{
  "experts_per_token": 8,
  "moe_layers": [0, 1, 2, 3, 4, 5, 6, 7, 8, 9, 10],
  "lr_router": 0.000578,
  "max_grad_norm": 2.0
}
Below are experts of layer 5 (counted from 0) of a mixture-of-experts language model. Rows are named router (the router's row for the expert), up (a neuron's input weights, with its number) and show model dimensions 0-255. Each number is 128 + 32 x the weight over its row's rms, rounded and kept within 0 to 255.
After each expert's rows: "comes after" lists some tokens at least twice as common just before its tokens as in all text. This comes from a sample of Wikipedia text that the model never trained on. Tokens count by the router's weight.

# expert 12
router [142 119 131 131 101 137 115 164 134  98  98 130 155 119 157 116 128 177 104 149 119 126 141 135 178 124 123 139 132 169 196  76 123  64 183 127 151 121  60 119 125 124 103 129  86 158 139 140 120  93 115 111  90 160 129 109 144 107 134 105 116 123 153 165 104 127  81 117 188  79  91 127 124 101 128  97  62 161 149 173 118 171 121 133 121 145 145 150  56 115 108  82 107 136 112 126  46  99 131 170 126 161 162 141  91  96  84 171 130 140 109 120  79 135 124 117 142 134 137 154 178  92  83  80 153 111 138 171  70  50  86 156 135 152 133  61 107 164 117  84  74 119 118 171 121 144 111  85 118  81 104 106 152 121 189 143 166 136  77  86 127 144 155 124 112 179 169 107 131 179 133 134 173 175 155  88 150 139 131 114 161 210 251 133  66  60 171 163 118 130  84 108 152 130 113 161 113 144 138 121 123 144 203 100 183 175 149 166 127 166 109 126 122 105  85 143 129 187 149 117 180 150 138 142 170 136 131 100 138 110 123  94 147 133 151 102 154 115 149  87 136 181 127 160 153 129 106 198 157 110 142 122 204  96  99 156]
up0 [140 128  67 118 152 134 103 185 118 118 164 152  65 127 161  91 104 211 120  87 227 147 129 111 137  87 136  99 125 132 132 116 127 201 113 145  86 105  39 130 142 107 163 112 142 109 169 143 159 206 172 120 117 150 120  83 104 128 102  79 115 152  73 123 166 122 150 131 106 123 154 135 126 147  97 138  88 121  92 149 154 132  70 187 166  74 171 119  57 153 151 150 135 155 126 126 118 130 213  94 112  99 106 104 136 117 109 130 154 120 127 120 186 127 222 139  92  95 185 122 106 131  96  80 109 135 133 166 147  88 125  95 102 182 160 160 110 106 162 100 108 149 163  90 113 134 121 133 120  87 101 191 117 136 100 129 104 116 168 139 188 132 115  88 133 142 136  97 121 104  53 138 130 142  61 143 111 143 113 100 175 104 139 153 162 165 122 156  65 104 181 148 100 134 112 149 114 133 124 161 118 129 141 138  97 131  84 125 129  97 168 110 159 107  70 121 178 135 143 128 108 135 176 146 105 127  92 109  99 104 156  63  62  73 116 132 166 108 112 148 138  59 143 129 137 160 129 210 126 189 141  88 147 142 134 169]
comes after: " the", " a", " this", " his", " same", " in"

# expert 1
router [171  55  76 124 109 147 164 117 152 104  85 128  85  85  86 108 112 171 126 158 150  84 152 163 103 141 100 135 106  96 155 127  49 156  45 112  89 154 116 183 132 159  90 124  66 135 115 171 143 118 157 121 111 112 122  40  89 137 162 129 130  86 135 149 155  87 148 149 110  64 159  97  95 136 157 138  95 124 126 158 152 174 158  97  91 130 120 151 200 134 155 110 137 115 146 173  81 120 195 124 143 178 134  65 134 196 163 138 130  77 176 140 122 114 133 155  86 116 103 167 180 119 156 126 155 205  99 110 131 122 140 143  88 155  91 162 158 162 161 162 150  88 139 102 120  63 176 199 161 128 139 186 120  97  98 132 119 176 136 157 129 135  90 158 142 123 185 177 181 101  94  78 131 125 104 122 104 161  88 125 136 122 121 108 112  87  77 150  74 131 128 156 108 176  57 146 134 150 118 116 164  91 121 114 150 108  85 145  92 138 184 108 133 151 135 100 168 132  81 150 143 103 171 153 136 125  87  89 147 131  93 102 181 102 108 170 139 119  80 184 143 150 136 117 170 116 108 111 105 156 128 131  95 131  94 179]
up0 [151 172 105 103 156 121 140 138 160  83 163 193  63  86 127 112 121 126 127  74 126 124 149 147 106 129 126 116 193 173 116 150  95 102 115 124 141 134 132 153 156  74 111 124 141  60 143 187  58 101  99 165 138  85 148  56 108 190 127 119 129 162  72 155 166 145 119 105 130 145 114 125 184 123 129 175  85 138  99 110 135  80 150 160 142 169 120  86 186 120 156 129 167  89 152 177 146 114 176 121  93 126  90 111 165  76 141 197 118 102 117 186 154 144 141 115  68 139  92 172 108 104  85 135  90 189 142  92 132 142 141 194 148 166  78 155 115 162 114 112  87 189 117  95 126 133 131 162 154 144 121 126 145 143 151  95  94 189 135 111 188 136 164 146  50 117 124 109 144 112 107 144 139  84 174 112 144 163 130 151  98 111 131 173 113 132 128 173 130 122 147 103 140 157 165 198  96  70 161 134 160 113 160 132 150 130  83 165 129  90 131 143 162 104 145 119 116 156  72 133  60 122 120 140  90 103 198 100 204 144 160 147 104  98 163  82 156 153 126 165 160 164 154  70  43 130 162 140 125 117 129 133 126 102  94 127]
comes after: "\n", "|", "\n\n", "\n ", "\n   ", " Genus"

# expert 45
router [144  84 124  91 134 117 137 120  83 144 142 147  89 120 100 167  94 122 135  43 139 137 113 157 128 132 123  82 143 111 161 139 117 118 141 154 148 121 151 118 141 155 178 135 147 156 180 170 151  96  88 155 116  30  63  83  82 137 137  93  91 193 154 151 154  94 124 135 142 108 103 140 177 134 132 137 112 149 124 168 113  91 150 141  91 109 137 123 192 113 175  98 112 134  80 100 130 107 144 145 123 137  63 124  70  58 168 197 122 163 105 166 136 145 105 184 145 152  87 172 147 136 128 167 133 136 147  68 184 193 168 120 132 133 133 141  97 152  61  99  77 181 149 152 124 149 151 105 140  89 118 139 123 149 144  93 133 111  81 143 205 108 204 194 122 111 110 144 108 148  89 103 150  66 175 114 116 155 150 157 126 149 163 138 132 144 132 113 115 195 140  84 101 129 137 161  67 161  97 121 129 148 128 101 183  91  78  67 178 136 132 158 141 130 142  97  71  73 141  61 149 132 176 122  88  81 168 140  94 147 148 156 115 152 119 180 166 105 109 112 117 132 169  97  75 151 125  84  84 114 162 144  90 105 139 101]
up0 [102 113 120  83 132  91 150 147 180 144 199 138 117 106 125 190 101 123 177 209 107 115 130 112 145 156 135 101 101 147 128  67 131  89 148 103 150 133 110 105 108 116 135  83 105  96 223 218 146  96 147 137 161 194 138 112  83 147 138 135 124  89  91  65 113 139 148 116  96 129 157 134 178 118 125  81 109 158 119 142  95  62 109 181 152 178 143 112 127 163 100 126 137 187 136 144 160 110 171  87 136 101  79 148  84  75 145 110 169  70  96 155 119  95 164 119 149 115  87  78 109 107 132  97 179 112 139  70 111 144 121  99 130 132 158 148 154 115 120 135 128 194  97 127 115 115 109 209 132  89 175  99 207 155 127  95 126 164 131 142 139 151 111 121 134  83 120 104 164 172 105 123  85 149  86 126 122 158  85 110 101  67 184 149 136 150 145 115 130 127 156 115 148 104 180 171 139 107 117 129 183 179 145 165 127  91 104 132 149 122  60  95 155 106 124 163 154 114 156 120 123 131 124 147  70  80 114 155 155 118 132 142 149  53 143  85 114 127 142 117 150 157 148 183 147 178 152 160 129 125 181 210 183 113 118 170]
comes after: ".", " |", "=", ")", "|", " ="

# expert 4
router [132 107 142 103 115 166  91 147  62 145 168 139 152 123 142 100 170 164 147  95 131 122  67  64 141 163 150  98 142  98 128 129  76 159 160 115 120 111 110 159 111  97 130  95 139 186 122 145 140 141 154 119 172 146 115 102 151 118 193  60 175  69 118  96  96 151 125 141 113 119 164 118 122 152  64 160 122 154  68 151  63 121  62 134 160 175 143 129 111 122 161 115 167 107 142 144 126 161 150  65 112 175 148 101  97 133  71 154 149 100 139 104 141 166 161  93  77 139 139 180 153 140 176 149 151 143 128 163 100  63 163 138  59 145 177  78 128 159 158 150 178 128  84  89 168 143 182 128 125 109 147 140 123 193  79  98 128 143  86 108 107  73  84  50 176  86  95 143 168  66 176 133 119 117  95 149 132 129 133 145 168  87 140 103 151 195 122 149 114  82 169 155  74 180 139  87 133 105 165 145 108  92 131  77 102 100  93 154 145  87 152 118  81  95 144 116 119 171 106  98 129 119 116 161 112 141  92 134  63 135 139 134  92  82 111 153 122 128 154 112 128 121  94  99 174 176 102 119 195 167 111  74 125  89 130 151]
up0 [147  70 144 161 120 163 153 171 110  84 139 114 124 192 190 156 128 109 110  86 171  78 133 114 111 157 127 165  99 150 149 114  94 188 117  86 118  87 110 149 123  70 162 146 150 147 140  90  80 156 142 184  86  88 101 141 158 114 175  75 139 140  89 116  97 155 124 110 106  92 148 145 162 123 141 127 151 126 174 179 122 137  32 103 150 209 121 141 125 177 163 169 143 120 186 132 150 137 149 109 110 141 116 119 131  62 143 135 100  76  87  91 144 173 142 118 121 115 160 166 147 132 140 145  96 120 105 126 124  79 123 100 141 124 117 155 178 122 154  90 142 183  99 120 105 108 186 139 103 140  65  96 143 142 176 100  71 163 127 120 147 141  93 107 144 111 120 147 142 114 176  98 128  86 134 122 128 153 156 119 137 158  70 146 144 191 129  98 111  80 150 148  83 138 130 226 156  25 188 150 154 105 121  40 133  94 126  98 118 128 117 125 107 165 136 127 161 163  47 116  80 144  73  88 161 125 137 130 132 104 142 109  92 173 161 149 121 173 139  89 106 109 121 132 106 143  94  47 133 153 177 114 138 130  95  94]
comes after: "–", ",", " (", "-", "1", "2"

# expert 90
router [127 109  89 159 147 133 177 110 122 158 147 127 113 122 125 133 141 160 167 189 105 107 184 109 155 107 107  45 187 157 110  79 121 135 125 152 162 177 105 194 133 180 151 176 146  97 116 143  88  77 128 109 143 122 112  81 190 142 111 138  34 101 169  72  96 111  88 110  79 123 110 103 112 104 111 110 128 145 154 138 162 127 202 118 114 146  82 123 115 124 136  99 120 177 109  96 143 127 146 138 138  74 135 135 187 193 143  69  98 140 147 146 117 140  49 131 117 122 156  91 127 122 121 109  94 152 134 136 108 194 136  64 104 135 160 124 104 117 134 145  94 135 134  66 177 133 114  95 133 115 164 177  98 115 125 124 155  67 141 165 106 124 145 171  79 145 152  90 111 179  88 142  83 110 139  78 137 124 205 150 126 138 202 148 112 107  76 150 185 161 165  84 158 114 179 133 132  97  99 163 114 152 129 198 126 145 112  71 125 130 143 148 158  98 131 131 165 128  94 134  95 126 131 108 128 182  54 110 127 164 101 143 113 107  75  70 116  84 150 176 137  83  73 109 200 158 124 142 149 128  82 102 120 121 127  93]
up0 [135 138 140 116 106 110 139 134 136 126 105  77  72 199  84 134 134  80 171  84 102 117 135 153 124 124 101 103 189 114 141  86  89 125  86  67 119 173  95 145 107  93 102 176 137 152 167 109 128 119  93 129 125 132 132 153 120 140 123 116 129 133 162  98 152 150 138 153 158 129 109  66 162 144  95 153 151 152  76 133 115 167  99 118 138 117 124 118  74 163  99  82 140 110 151 166 192 152 101 214 140 155  95 163 179 160 138 117 176 123 104 170 115 133 103 153 137 159 157 172 122  92 109 156 159 134 146  80 139 127 146 217 144 171  88 111 173 201 133 165 121 114  86 114 143 102 100 140 115 163 114  97 193 154 110 121 119 119  55 125 103  98 118 178 164 146  68  65  93  79 125  71  85 141 119 140 108 142 115 185 157 137 189 127  67  97 133 122  85  96 126 153 114 153 121  55 137 135 154 171 203 160  99 105 158 120 112 115 130 135 132 101  41 128 110  90 134 113 153  71 157  47 100 139 102 148 113  88 115 174 140 155 168 106 169 110 147 126 179 176 115 156  82 164  97 170  62 129 143 142 114 134 166 119 101 130]
comes after: " known", " the", "s", " is", " was", " such"

# expert 2
router [144 190 160  89 111  77 104 142  84 148 139  59  82 148 116  84 208 151 119 101 126  98 117 223 168 135 127 152 172 127  82 111  88 165 103 142 135 113 114 132 116 105 158 129 132 115 118 119 160 119 167 181 140 126 129 102 131 109 152  59 115 146 104 195 177 190 157 144 139 163 147 125 120  77 103 176 101 142 153 153  94  78 109 105 132 183 191 143 126 149 100 150 162 136 110 139 156 127 100 146 137 173 157 171  88  99  95 103 137 114 133 162 171 214 154  56 127 131 105 128 115 112  99 112 119 142 109 117 115  98 135 157 146 131 117  77 103 156 157 140 156  90 116 132 137 148 189  97 141 142 145 140 162 167 135 175 127 170 128  69  90 173 121  82  80  89 199 128 121  95 108 143 136 110 182  98 118 123 124 136 139 204 121  97  54 121  97 182 135  61 174 130 122 147 128 142  91 128 176 144  88  50 101  95 104 107 106 107 152 126 101 162 123  57 137 179  58 166 149  89 112 114 127 182 137 150 169 125  80 100 157  82 135 109 121  75 181 130 104 173  75 150 125 114 132 139 119 108 144 108 115 122 143 119 114 125]
up0 [114 166 101 133 127 158 137 144 146 116 180 105 109 136 166  75 159  80 140 155  99 139  50 112  83 132 134 120 125 105  60 113  85  79  41 124  58 153 131 128  92 137 127 114 147 142 109  98 106 141 202 108  97 105 130  83  88 146  90 162  91  79  92 122  96 139 151 151 139 130  91 134 169 124 118 134 121 135 192 186 144 142 115 138 128 141  86 132 125  94 112 144 173 178  78  86  89 123 146 135 157 182 174 127 126 144 112 141 133 124 160 141  45 156 104 120 158 128 152 113 162 112 145  96 132 185 124 158  54 214 138 157  96 168 150 127 147 131 107 114 115 106 141 183 170  83 128  80  92  94 154 140  99 179 161 197 125  66 176 111 115 184 117  87 167 152 181 166 143 146 167 124 159 122  98 169 193 110 144  92 150 135 129 117 102  90 134 105 143 114 198 189  85 128 129 151 137 137 111 118  89 128 128 128 100 107 186  96  95 120 158 110 131 103 142 108 145 119  95 161  80 104 179 147 133 171 155 154  64  72 116 108 171 134 148 120 124 144 154  83 115 170 188  90 174  62 137 147  98 139 122 133 124 115 149 164]
comes after: " |", ";", "  ", "%", " 0", "."

# expert 102
router [145  76  91 124 135 148 175  73 158  97  87 120 181  89 208 161 104 134 124 129 135 130 138  97  84 179 117 105  92 190 123 167 122 166  99 150 145  86 156 109 133 103 132 124 144 109 145 128  82 141  73  99 133 135  91  95 111 126 182 142 169 105 135  88 144 153 116 160 113 161 155 146 144 156 110 197  93 120 151 115 180 104  80 157 129 162 140  97 117 107 169 119 198 144 124 186 137 178 140  92 159 152 146 127 171 158 108 142  89 121 119 135 106 126 123 138 142 118 167 135 111 107 139 112  56  93 141 118 175 160 187 102 138 129 123 108 172 118 110 159  94 147  87 116 139 174 109 107  80 113 135 161 150 204 186  88 125  69 102 205  68  70 153  92 119 105 138 140  99  69 133 170 109 201 108 138 112 104 121 179 125 116 116  73 117 121 155  80 103 153 126 154 145 194 127  90 185 135 125 118  82 154 139  92  93  72 107 149 137 183 149 122 101 208 172 151  42 132 116 143  73 137 142 141  96 182 151 135 118 138 115 138 113 128 116 118 200 174 112 118 134 147 155  80 183 148 136 127 158  88 139 160 138  85 110 144]
up0 [166 168  82 159  85 142 127 172 115 120  89 168 120 135 186 117 168  91  86  68  78 162 115 136 161 136 115 125 196 120 119 145  99 127  94 141 162 179 104 204 135 173 108 105 164 104 100 121  91 149 188 123 170 172 100 125 144  95 122 112  63 181 120  96 171  92  58 148 160  94 120 139  96 127  62 150 149 145 129 170  99 186 176  82 162 166 128 142 119 124 165 141 108 108 158 121 121 120 115 112 108 125 203  78 154 146 153 144  84  93 169  92 153 136  98 110 124 168 129 157 142 171 119  98  76 124 111 125 114 163 123 135 136  93 123  92 181  72 137 121  98  81 116  84 182 185 144 137 125 136  95 122 157 167 141 129 123  89 163 103 124  64 138 143  81  94 119 123 138 153 130 124 159 126 134 128 123 167 195  93 138 193  84  69  99 167  70 129 106 136 139 172 149 115 187 104 154 140 107 163 125 153 125 150 151 128  78 183 126  99 181 144 118  93 164 120 170 191  52 125 112 163 172 137  98 109 165 148  89 134 112  55 120 117 105 137 167  94 100  83 117 132 138 168  94  97 105 169 170 163 116 133 107 135 131 163]
comes after: ",", ")", " United", "born", " New", "0"

# expert 113
router [140 152 126  49 110 142  71 130  97 182 132 111  77 129 134  92 176 142 116 134 145  89  64 114 179 110 118 152  50 148 123 118 121 162 167 141 145  52  80 104 136 124 145  98 133 159 194 133 147  99 145 164 129 120 100 106 128 117 142 133 164 109 103 152 126 139 145 118 147 169 137 112 175  70 122 189  89 145 119 162  93 100 112 144 156 161 119  91 105  98 101 117 168 117 137 143  98 138 163 127 139 183 186 153 124 111 108  92 116 112 149 175 143 126 155 103 101 119  70 144 139 117 131 183 138 144 157  87  41  73 157 120  84 154 139  90 113 183 124 149 158 107  88 108  97  78 152 106  70 151 175 114 167 152 129 138  96 167 170 101 126 127 106  96  65 103 178 146 146 129 117 160 152 110 116 143 158 124  74 147 105 126 189 109  88 154  70 148 140 148 144 172  78 112 147 139 109 132 163  87 133 111  94  39 189 137 130 131  82 104 159 159 105  69 136 143 135 119 106 148 189 123 134 160 173 180 104 142 140  63 157 132 174 131 140 103 134 173 136 159 127 202  83  75 142 117 138 171  97 115 111 168 102  53  97 175]
up0 [137 111 138  80  86  52  73 138 141 142 120 109 127 136 110 144  92 167 133 127 203 160 121 110 208 132 182 159 138 134 134  96 122 116 175 135 203  84 155 108  94 105 113 166 167  99 131  89 115 105 136 106  75 153 157 154 145 113 184  81 150 145 154 130 164 126 115 126 164  59 191 188  98 187  79 121 179  70 131  95 127 131  92 147 126  96 174  81  98 167  73  92 106 112 134 107 143  93 152  96 179  98  60 194 184 106 142 160 100 171 147 153 152 148 167 151 112 174 133 109 115 100 114 136  55  54 126 124 162 108 156 140 176  85 177 124 119 104 149 109 170 157 134 112  78 189  68 142 154 160 180 147 152 105 146  79 120 143 121  95  86 172 145 102  89 108 115  75 108  98 151 141 130 146 161 123 166 149 106  80 173  90  91 122  89  99 149 117 112  97 106  74 144 162 113 109 109 145 137 183 129 108 111  96 139 174  95 106 155 123 103 136 125 159  85 149 110 173 166 149 149 176 113 101 126 118 144 108 127  64 136 145 130 198 129 119 129 118 128 121 138 106 110 103 155 157 179 175 135 101 132 148 117 106 107 139]
comes after: " |", " 0", " 1", " 2", " 3", " ("

# expert 85
router [109 115 142 134 187 110 148 143 163 102 114 144 129 124 104 119 192 118 122 141  80 118 111 145 164 151 136 110 115 142 201  98 137 145 183 114 165 181 112 171 135  99  68  95 148 151 110 130 131 192 128 105 182 136 113 187 136 158  81 125 124 177 180 129  96 121  71 112 163 104 161 178 109 121  77  92 147 104 100  94 112 143 145 148  85 100 124 140  79  72 162  80  97 112 111 152 103  67 183 164  71 100 123 164 128 151 168  84 121 112 169 107 120  81 107 124 145 117 145  87 117 151  96 131 159 103  68  93  91  75 139 146 148 119 118 135  80 186 150  61 104  99 144 110 139 131 118 127 148  65 106  95 111 110 141 127 168 148 120  78 111 106 107 198  70 184 140 123  93 168  87 168 132 168 133 130 134  90 189 149 133 180 165 107 109 158 168 128 191 181  70 147 168 123 127 109 115 116 163 146 179  98 129 104 198  98 186 146  58 138 171 149 167 120 100 148 126 134 119 121 171 132 162 140 186 104 103 118 142 164 144 105 136 127  91 156 126 120 198 181 113 167 158 166 112 123 133 131 101 122 141  98 185  64 106 112]
up0 [117 132 141 168  78 137 137 112 154  96 108 132 135 137  67  90 117  36 161 103 135 100 137 145  90 159 114  73 131 175 147 152  95 181 148  71 159 135 127 104 101 191 135 153 175 138  95  76 138 176 109  98 184 155 120 119 127 140 150 141 140 128  85 125  88 186  84 131 150 114 106 106 105 138  83 186 152 121  60 110 150 136  77 110 145  68 157  70 160 163  81  60 149 121 161 128 153 111 138 152 129  94 139 114  85 161  90 162 125  59 119  96  93  84  68 104 114 138  94  99 109 101  82 150 127 162 108 121 151  60 127 147 170 109 148 113 146 187 166 141 102 124 154 155 115 189 113 133  89 193 120  82 206 131 119  63 129  98  46 147 110 180 144 151 100 134 130 206  98 146 117 107 130 147 139 174 102 153 175 126 159  81 179 131 158 110 103 134 118 115  62 132 131 129 125  92 128 139 167 134 138 125 148  70 166 117  86 158 118 114 134 129 183 143 147 102 115  78 156 142  99  85  63 133 120 152 104 129 135 149 125 177 117 133 113 163 194 114 167 114 114 130 137  90 182 145 152 139 127 121 118 104 109 181  82 109]
comes after: " the", " his", " a", " her", "s", " their"

# expert 24
router [136 152  73 109 154 149 179 110 169 110 171 157 162 117 137 167 157  99  73 161 135 100 210 138 121 176 185 127 142  80 132  72 121 157 161  95 101 139 118 114 125 157  55 111 190 148 128 122  13 206 107 151 139 154  88 176 143 126  89 166 159 140 199 147 100 127  60  80 193  94 103 191 118 169 118 100 142 101 125 119 146 133 133 143  95 170 120 131 110 108 178  85 109 161 104 155 105 137 113 129  96 150 132 126 158 163 168 123 114  98  87 132 118 108  75 140 123  92 165 119  98 124 100 116 135 111 131 120 125 139 102 140 162 125 114  74 134  94 122 134  61  72 112 114 146 139 116 112 175  58 120 119 179 102 123 148 142 137 105 114 130 152 152 160 133 156 183 160  74 186 143  81 110 147 125 101 141 108 188 143  71  85 155  60 155 168 141 121 127 162  85 103 216 160 167 119 123 144 169 155 155 168 144 107 120 132 146 150 109 155 165 108 178 135 104 105 115 125  72 122  95 125 184  66 137 115 155  99 141 185 166  74 104 131  67 102 148 119 107  79 140 125 150 133 125 128 130 132 139  82 120 124 130 133 111 133]
up0 [155 124 110 196 155 129  98 170 112 121 125 159 137 122 153 147 141 141 120  53 174 168 177 175 109  82 150 118 123 119  95  93  90 151 118  66  99 136  83 105 122  95 135 142 129  88 164 111  98 200 206 131 154 133 151 139  52 125  97 161  63 166 146 155 172 129 123  95 141 102  56 123 160 158 115 178 135  99 146 204 148 136 108 126 168 121 155 127 121  86 138 118  96 118 177 131  73 150 144 188  89 132 180 155  98  78 108 143 104 128 145 167 103 150  92  71 119 206 149 161 100 135 100  98  99 136 162 100 133 134 126 127  80 117  94 139 145  89  88 119 133 155  84 132 186 115 144 123  72  95  95 163  47 114 139  76 113  84 178 157 109 123 121 147  94 150 160  53 142  85 101 175 138 104  90  98  79 151 113 135 169 176 121 133 153 120 155 160 154 129 129 183 143 182 124 156  88 117 170 134 143 109 174 112  81 115 129 120 123 132 198 114 118 161 129 122 120 151  74  53  80 135 132 119 127 122  72 100  99 122 142  90 126  99 115 140 172 114 159 120 129 137 170 188 183 135  93  86 105 120 157 150 144 135 108 145]
comes after: " the", " a", " The", " his", " and", " an"

# expert 60
router [194 135 159 126 109 135 135 121 145 140 132 128 108 151  90 118 143 140 126 162 150 106 113 139 102  82 116 142  69  64 142  60 117 146 150 144 162 132 154  97  93 118  61 121 154 168 141 164 184 145 132 138 134  95 148 123 147 142  54 131 156 151 148 168 156 116 182 132 119 125 111  75 163 135 182  67 102  93  49 175 115  91 159 141 109  77 127 110 110  95 174 166  85 118 166  97 111 118  79  94  58 103 134  59 153 175 155 130 104 116 135 136  98 147 135  90  36 156  67 128 129 193 108 180 141 170 181 112  93 204  94 117  76 129 127 106 148 107 103 146 129 106 112 127 164 123 170  84 168  86 119 152  99  83  73 106 156 150  88 116 153 185 158 202 141 125 156 168 154 157 138 139 147 145 120 124 149 131 120 154 155 157  91 156 123 140 145 121  94 104  78 128  50 106 159 147 163 130 121  97 125 132 108  47 150 129 130 139  60 176 156 116 136 154 100  84 130 112  97 127 132 110 124 150 155 181 125 125 152 174  91 154 118 161 131 130 152  63 125 133 209 114 169  74 105 116 124 106 101 167 112 150 102  98 116 132]
up0 [176 193 148 108 114 176  99 143 108 155 129  70  88 132 118 133 116 134 140 102 188 147 134 166  96 133 212 125 109  93 157 106 134 157 174 137 116 107 105 123  29 111 126 142 147 119 136 123 131  72 186 107  75 165 145 108 131 144  72 129 138 138 179 185 149 108 151 182 116 177 115  85  96 162 141 151 123 153 135 146 156 126 146 128 157 106 181 113  61  90  96 136  98 159  74 138 146 164  80 106 130 111 122  62 171 188 166 125 145 128 105 144 160  96  96 144 117 101  95 105 102 135  87 102 148 100 135  78  92 175 110 106 162 138 142 109 134 153 124 165  68 123  99 155 117  94 121 143 168 175 152 171 120 145  66 131 163 162 136 115 116 109 188 173 120 129 137  81 139 148 163 161 174 193  52 119 124 113 136 165 194 117 129  95 120  68  93 120  88 160 148 153 172  70  97 152 104 110 104 154 101 139 100 108 130 128 119  73  92 134 122 134 103 185 125  57  82 104  94 147 140  70 128 127 205 171 143 162 116 110 132 162  98 162 125 125 153 134 145  90  44 140 158 128 170 155  82 143 131  94  80 131 140 122 128 146]
comes after: " |", ".", ":", " as", " \"", " that"

# expert 61
router [131 130 170  63 185 173 139 150 138 165 208 146 155  71  97 106 159  94 177 161 123 130  92  95  96 144 193 119 106 152 136 151 119 104 115 124  96  95 111 108 125 103  97 132 192 141  78 133 154 134  90 118 158  90 128 145 160 152 118  95 123 127  60 141 131  99  71 119 158 156 104 112 188 124 167 126 128 156  71 149  78 104 139  99 161  95  91  61 121 146 107 123 133 149 111 150 153 145 148  97 105 145 155  25 144 111 140 238 207 100 108 109  86  93 138 107 124  84 113  96  73 146 136 130 106 132 162 154 148  93 142 107  78 118 137 160 147 153 120  89 141 187 107 166 139 158 168 151 148 130 129 119 125 137 116 163 142 155 181  87 172 145 116  83 123 167 156 151 139  86 177 119  52  99 157 107  98 121 123 191 106  96 102  89 133 135 111 147  96 121 149 124 163  92 146 154  83 120 138  97 111  96  86 111 104 118  87 133 131 126 113  99 161 165 129  76  89 140  98 136 160 136 139 123  78 158  95 121  99 184 143 157 103  45 133 155 103 147 126 148 117  96 169 170  50 147 127 126 179 145  80 126  94 125 193 108]
up0 [142  68 141 111 172 127 100 110 132  83 148 144 117  71  97  62  89 113 101 175 144 180 118 135 114 142 126 152  72 152  77 149 121 148 221  73 164 141 110 119 200  97 114 103 106  59 153 135 198 111 104 192 121 108 155 135 173 112 129 140  99  97 101 120 123 139  62  92 126 125 129 102 127 151 153 169 127  80 129 142 112 114 153 163 117 106  48 121 128 161  92 128 151 160 116 146 123 186 124 168 178 146 116 105 109 138  85 173 135 140 171 159 150 134  94 129 150  82 116 134 135 193 153 108 103 113 149 143 154 113  91 140 109 109 133 146 132 148  91 120 142 109 147 172  71 110 117 163 133 160 129  85  72 175 170 124  65 113 116 100 168 112  66  74 133  91 141 166 152 149 125 144 121 127 143  85 161 174 169 123 125 113  84 116 101 130 171 141  77 114  83 132 163 159 162 109 141  98 179 130  98 117  90 127 107  94  89 136 109 190 108 166  53 158  47 110 161 147  99 172 121 121 165 123 172 177 122 191 102 116 124 143  85 142 138 142 179 172 115 121 150  96 129 186 177 139  91 101 102 118 119 180 159 159  80 176]
comes after: "|", " |", " (", "-", " \"", ";"

# expert 65
router [143 110 128 123 101 142 136  91 168 127 140 158 139 143 120  98 148 167 122 126 127  86  74 107 137 178 101 174  35 145 143  88  99 133 103 145 140 130 104  84 151 101  92 128  90 141  73 105  80 137 158 151  68 127 141 102 116 198 142 148  66  92 159  91 198 123 140 121 146  86 120  71 172 143 117  86  95 121 144 207 192 157  85 147 183  98 156  67  73  90 158 128 135 150 108 134  63  99 162  78  94 176 119  83 134 157  55 152 119 130 109  88 127 138 175 113  64 151 101 153 177 183  95 166 131 153 159 159 117 117  96 140 109 161 140 122 118 167 154 186  90 151 114 110 113 117 170  80  95 113 148 151 124 167 151  84 122 173 146 122 135 138 202 164 142 142 201 167 171 138 127 114 169 156 126  96 127 148 138 125 155  65 166 177 154 142 115 125 128 120  97 173 147 157 128 132 142 137 106 124 157 160 152 160 149  78 196 145  82 172 124 155 149 148 103  88 117 171 111 149 119  83 174 134 169 101 105 124 144 151 141  65 101 131  67 138 124  95  65  97 112 128 149 111 115 104 122 154  87 146 140  99  90 106 132 160]
up0 [156  86 140 210 120 115 101 110 201  97 117  85 183  84 165 144  97  95  82 126 158  81 118 114 115 166 110  83 115  80  61 104 132 135  55 122 100 150 172 137 137 146  96 143  84 160 110 154 142 138 125 150  95 102 113 124 119 111 165  67 128 124  76 127 136 102 114 164  91 125 166 172 103 104 112 170 149 131 136 134 147 160 166 174 125 143 140 126 147 181 154 142 130  93 122  59  94 131 158 115 111 164 143 115  93 151  98 169  97 173 146  78 161 178 139 103  36 144 125  68  75 103 160 108 179 129  81 106 119 110 135 183 134 161 142 122 173  87  96 114 101  92 135 109 189 146 134 143 123 149 135 153 115 155 134  77 142 118 172 131 157 144 129  90 118 104 121 162 135 117 157 112  74 155 176 121 156 122 149 123 160 158  94 153 229 120 119 109 125 136 189 146 143 107 171 113 131  88 146 129 133 157 137 145 114 156 125  98  91 124  75 147  84 189 133 117 127 163  67 131  66 120 190 164  80 131 149 137  80 127  96  29 147 152 111 149 141 121  97 142 182 175 130 169 137 178 104  87 116 167 191 133 162 140 139 116]
comes after: ".", " (", "|", "\n\n", "In", "\n "